Weights of a small mixture-of-experts language model, trained from scratch on English Wikipedia: 179M parameters, 112 squared leaky ReLU neurons an expert.
Below are experts of layer 7 (counted from 0) of a mixture-of-experts language model. Rows are named router (the router's row for the expert) and show model dimensions 336-391. Each number is 500 + 25 x the weight over its row's rms, rounded and kept within 0 to 999. Numbers have three digits each.
After each expert's rows: "comes after" lists some tokens at least twice as common just before its tokens as in all text. This comes from a sample of Wikipedia text that the model never trained on. Tokens count by the router's weight.

# expert 5
router:460478484494530479516526478522482506480508501556496505474480449494495524543479466527509532507488467517514492514518480492520482532511532435475500449513462469533510484493
comes after: " in", " to", " his", " on", " from", " "

# expert 50
router:508495472515475506479488519565481498483520509491477502561484488477502567540507533467494530482510512528483496552481524515507487531480547500475479472467479490515516511530
comes after: "\n", " |", "===", "|", ":", "=="

# expert 63
router:514456495515427500507531474496510458500488485524492520498494501464505525539491502501452475504483480516474537529500515480500518504467510479477487537511483529490505508499
comes after: " =", "\n", " /", "N", ":", "′"

# expert 68
router:455512486519510479486509497475510491513492494478452516520474459488489536526497488532493510498497477513487482572536521488487490530461536487466492495504434517520494492504
comes after: ":", " |", " –", " /", " (", ";"

# expert 60
router:436506493558488483489534474533521475498502514507473496470458497484505540508516514465518522500485473520474505525546520519513449490486510474497466480511492476509455500523
comes after: " 0", " ", " 1", " 2", " 3", " —"

# expert 41
router:505481505500532453482527509496502520540513551502486470491499508468504483549497527452486516509520499482518468508492443528474523514464552470523522498505476489532490498490
comes after: " the", " during", " after", " until", " in", " before"

# expert 28
router:457468448479496478484540474529498488530458434486484473509481478481502483534554526508514511483473468523473497530539496496494473535509497498525486504502494482521475513495
comes after: " |", ":", "N", " 1", " 3", " 2"

# expert 53
router:457504444536515511465542535508501530559535515497488461471463481486471507508501459537468545488493504524545507537514486520489481513501492455475506462497468444482494507497
comes after: " The", ".", " the", "The", " This", " that"

# expert 10
router:497485481501488512482510489475503510516510491475511459491509486510493495518518490472469506502471482479481498532501499504524468501505513495490476473479475502500456498504
comes after: "\n", " on", " November", "On", " –", " September"

# expert 19
router:447482521501485460482513493564494509514510492479465505521531533509446551562509524478444477497502471536522533554497500508504471508502504498478516481496480509504484487505
comes after: " of", " in", ".", " to", " at", " on"

# expert 65
router:510519458493525476471502491510499481503525482520492506532488506511490520521514466510474500471516482513458478522486487520541472519443528469506532467522489486504519516515
comes after: " of", "==", " and", "===", " two", " other"

# expert 9
router:495444527543490485474524481511540493518503511490499502529484499488498505535512568477470524520521503524481471549506534515532498531489560494505494478518511493481505501480
comes after: " |", " 0", " —", " 2", " 4", " 0;"

# expert 52
router:495528486534486496473545465486476513527531454499475519524514507468515537491505477495496523510519511498464470512512518508510454490513525490479465485502473496554485528510
comes after: ",", ".", " that", " where", " and", " he"

# expert 71
router:483523484457498437487525513576504532518492467465529524520519469487527525495509493460516479481478473493486497493472499523456516522509525479477530503468478483510487539522
comes after: " (", "-", " \"", ";", ":", " C"

# expert 12
router:488525462523495519522548485519494528507484469503458509495507441463503487482484486518473514503493486513525515572539504517494506486493539464504522515509512484567483521515
comes after: " a", " an", " is", " as", " A", "A"

# expert 48
router:457485504487531475466509535579478459512537481528497500485532499507510550516496472473529523510490484529472484551536475469501505516467504472505517491457509472537506492508
comes after: "\n", " |", "|", " 0", ";", " 1"

# expert 18
router:491507490523494478503550505516492484558543532476510459500489466494489550497489482508491519498515478508497483486508513465491483459497501490513503525487495482527501494520
comes after: " |", " 0", "|", " 1", " 2", ";"

# expert 76
router:506539456520496478497509547540498514524511474530441477523497490476531495516484492488473541511497502526498528551453491508493493530473539503488507506478521485504485509551
comes after: " the", " United", " The", "The", " a", "'"

# expert 75
router:499454506497526455459495487498528534504493512477484487504526532501453518530509486506437489516492472505490526548490503526474463524499548465477472481482452516509497488499
comes after: " of", "'", " in", ".", " for", " with"

# expert 42
router:493509476516481514445516493484503488505465483490456506542548462469534543504552511498487512499518487493517507536471517548542461514488535496515456511517507482475445521514
comes after: " |", "-", " Al", " by", " J", " M"

# expert 57
router:496484492492479504456507493487485487491539488507484514511516508475479501530529511501463492518502513537496521513509498506577493497488472494504470463458473497490494512491
comes after: "\n", " ", "\"", " MF", " 4", " 5"

# expert 38
router:508479494509490494471556499514519487553501513519483516510508490450520481527476463529455495515508472537520471505509492536481439542524528493505500506490478528482483496489
comes after: "\n", ")", ".", "W", ";", " (0)"

# expert 3
router:470518458506512468479574487472510509478506473488446527509498471494465492551544516482493511479537487462511531505517463502464466505478547466517469473477483504490464509548
comes after: " and", " of", " for", " to", " on", " with"

# expert 21
router:494539491509512513496534474516489512524500503531495497523495503499474536515556515432477468488481500478503532530557489508479474503458528522494521498513485489516489504510
comes after: " (", " \"", " ", "-", " re", "=="

# expert 79
router:493472470499496464527557539519506510498540511483444522502501472484458574527530515514471494518502509475536520517499489525475498526472513442476462493499512481526499551493
comes after: "\n", ".", "==", " ==", "===", " ="

# expert 27
router:467480495494514446472493477525460497476501495501467452490502506518465512495479519453468465495488438483483471505509509486524497571523535464486509507464510478507502491508
comes after: " |", "\n", "|", ";", " ", " %"

# expert 14
router:507533481544555499472484465520496520507500509469500492520518501496475510536519513499480506512532536471511490531492476513475470504500545484539481533466487519526533508466
comes after: ".", ",", " he", " He", " was", " she"

# expert 36
router:504484442486511500477482498492486499508489493487512489479484470475504535530519469517429549474455445482513459538521496507520520493500529516439453460492484493487488528503
comes after: " the", " The", " his", "The", " her", " this"

# expert 13
router:485488445501501466512544513518499516524471466504465532497478507492468506537541535508506549486509449485509507521483514539533518519503528472542535466503489507519470534523
comes after: " the", " ", "-", " a", "The", " The"

# expert 47
router:483486465533503495470500469568473483534553510489489440504529469520530514517528505510489547487504496511524486505490511487550480506481500493480451487498512527515492519536
comes after: " |", "|", " 1", " 0", " one", " population"

# expert 46
router:478485477496536504503539517554532498522538503498429491533451489459445542531568498469505484494515495482514462495525461546476513531450553469526482480522473520513474470493
comes after: "\n", ".", " non", " has", " it", " due"

# expert 56
router:514452496477480493489520489510496503479509503474480505509494531458472462537513482523501487530508472522485508515497457509518485497483501461475502485481447550524452488489
comes after: "\n", ".", "-", "==", " =", "==="

# expert 72
router:505488492560504490472565497533523534528495479511486494513485492495494548475486478478493535500485465524506509551500476513522460507498486501505485497469476490539471473522
comes after: "\n", " name", " known", " as", " Genus", " such"

# expert 30
router:505476468496505531496557503509511485548531481530469509485498485467521509522522480510495533473469491497479530514497545503533478514482526526448467530499477484531497525490
comes after: " in", " United", " of", " the", ",", " South"

# expert 2
router:475542499520482459452542524499453466490533517501462472486488470477486533546509521491493524486532488483501516524468495515502498537456522467522496472439438518455488479504
comes after: " of", " for", "s", " to", " University", " Award"

# expert 4
router:517491463484536477478554494479505489545461470476497468509489492472505511500510484472484515538457487497486516517504484540479519510487495489508475501424503492503463540487
comes after: " in", ",", " on", " November", " October", " April"

# expert 44
router:480460491485484486511501448518493563474522485524474509498479475473486526522514500499476485494500484484521489526452517499547491514503516496504508509467479538478508480501
comes after: " |", "\n", " ", ")", "---|---|---|---|", " —"

# expert 26
router:463459491500507472502534530526489510486519474488462517476500482539484515492508477478478486505478469510511532495507478503509536497511545474523478473491474520493490512498
comes after: " a", " with", "|", " had", " has", " an"

# expert 8
router:484464479506504486452487516509511501508535517499459478532507510508498540503527531471499539504495502570476502542520510522498485566508495482494488469469521500487516501524
comes after: "\n", "|", " was", " List", " for", " won"

# expert 7
router:529504501523528499475502511505501484472551468524484486488512485505471532594572533514507525485515452506495464512497499543529470491489521496495526462440495504527489497515
comes after: " to", " he", " who", " and", " also", " would"

# expert 25
router:519488477490498454504504485496494539483518504523478500519466474473524531484519479455432502490529468535493531544511530509489468521493514483452476504476472516489472498497
comes after: "\n", "-", " is", "==", ":", " ="

# expert 64
router:514442502506513453500540506489494491488539503511517517470504512480480527504539508474509519531515477531505501509469507491481479494464538467491505501489496494487472491496
comes after: " was", " is", " were", " be", " are", " been"

# expert 15
router:479487442474463433501508529503494520488522501488483478516463486450522517542524526470459477490490480449512511494498486542503463488514511465488509462470524485508455504502
comes after: " the", " The", "The", " first", " a", " World"

# expert 16
router:471480457493519517490516507553483539528504511532504504475505498498481543503571501480487505511523456512491515488512490477489443503456489515461503517496501493482529506505
comes after: " is", " was", " are", " be", " were", " \""

# expert 20
router:457446457514522517487507521561521461526510506508499486543479501488507531555574534500472504489475502524493510510503490501485504531495499476494519452482491475500534484490
comes after: " |", " in", " on", " /", ";", " –"

# expert 34
router:439467483512491524491501498516462463486507523513487472511536487470476509535527471492464569511508502488455546506487487502479494527483524497495483489451487498490478518517
comes after: "\n", ".", "\"", "|", ".\"", "\"."

# expert 62
router:506497457544502518463533472532503540507517505529496517493486522480469567545495503519478486504479491512494484542501484522477498542529510502491481473463491482483462495502
comes after: ",", "s", " However", " such", "\"", " well"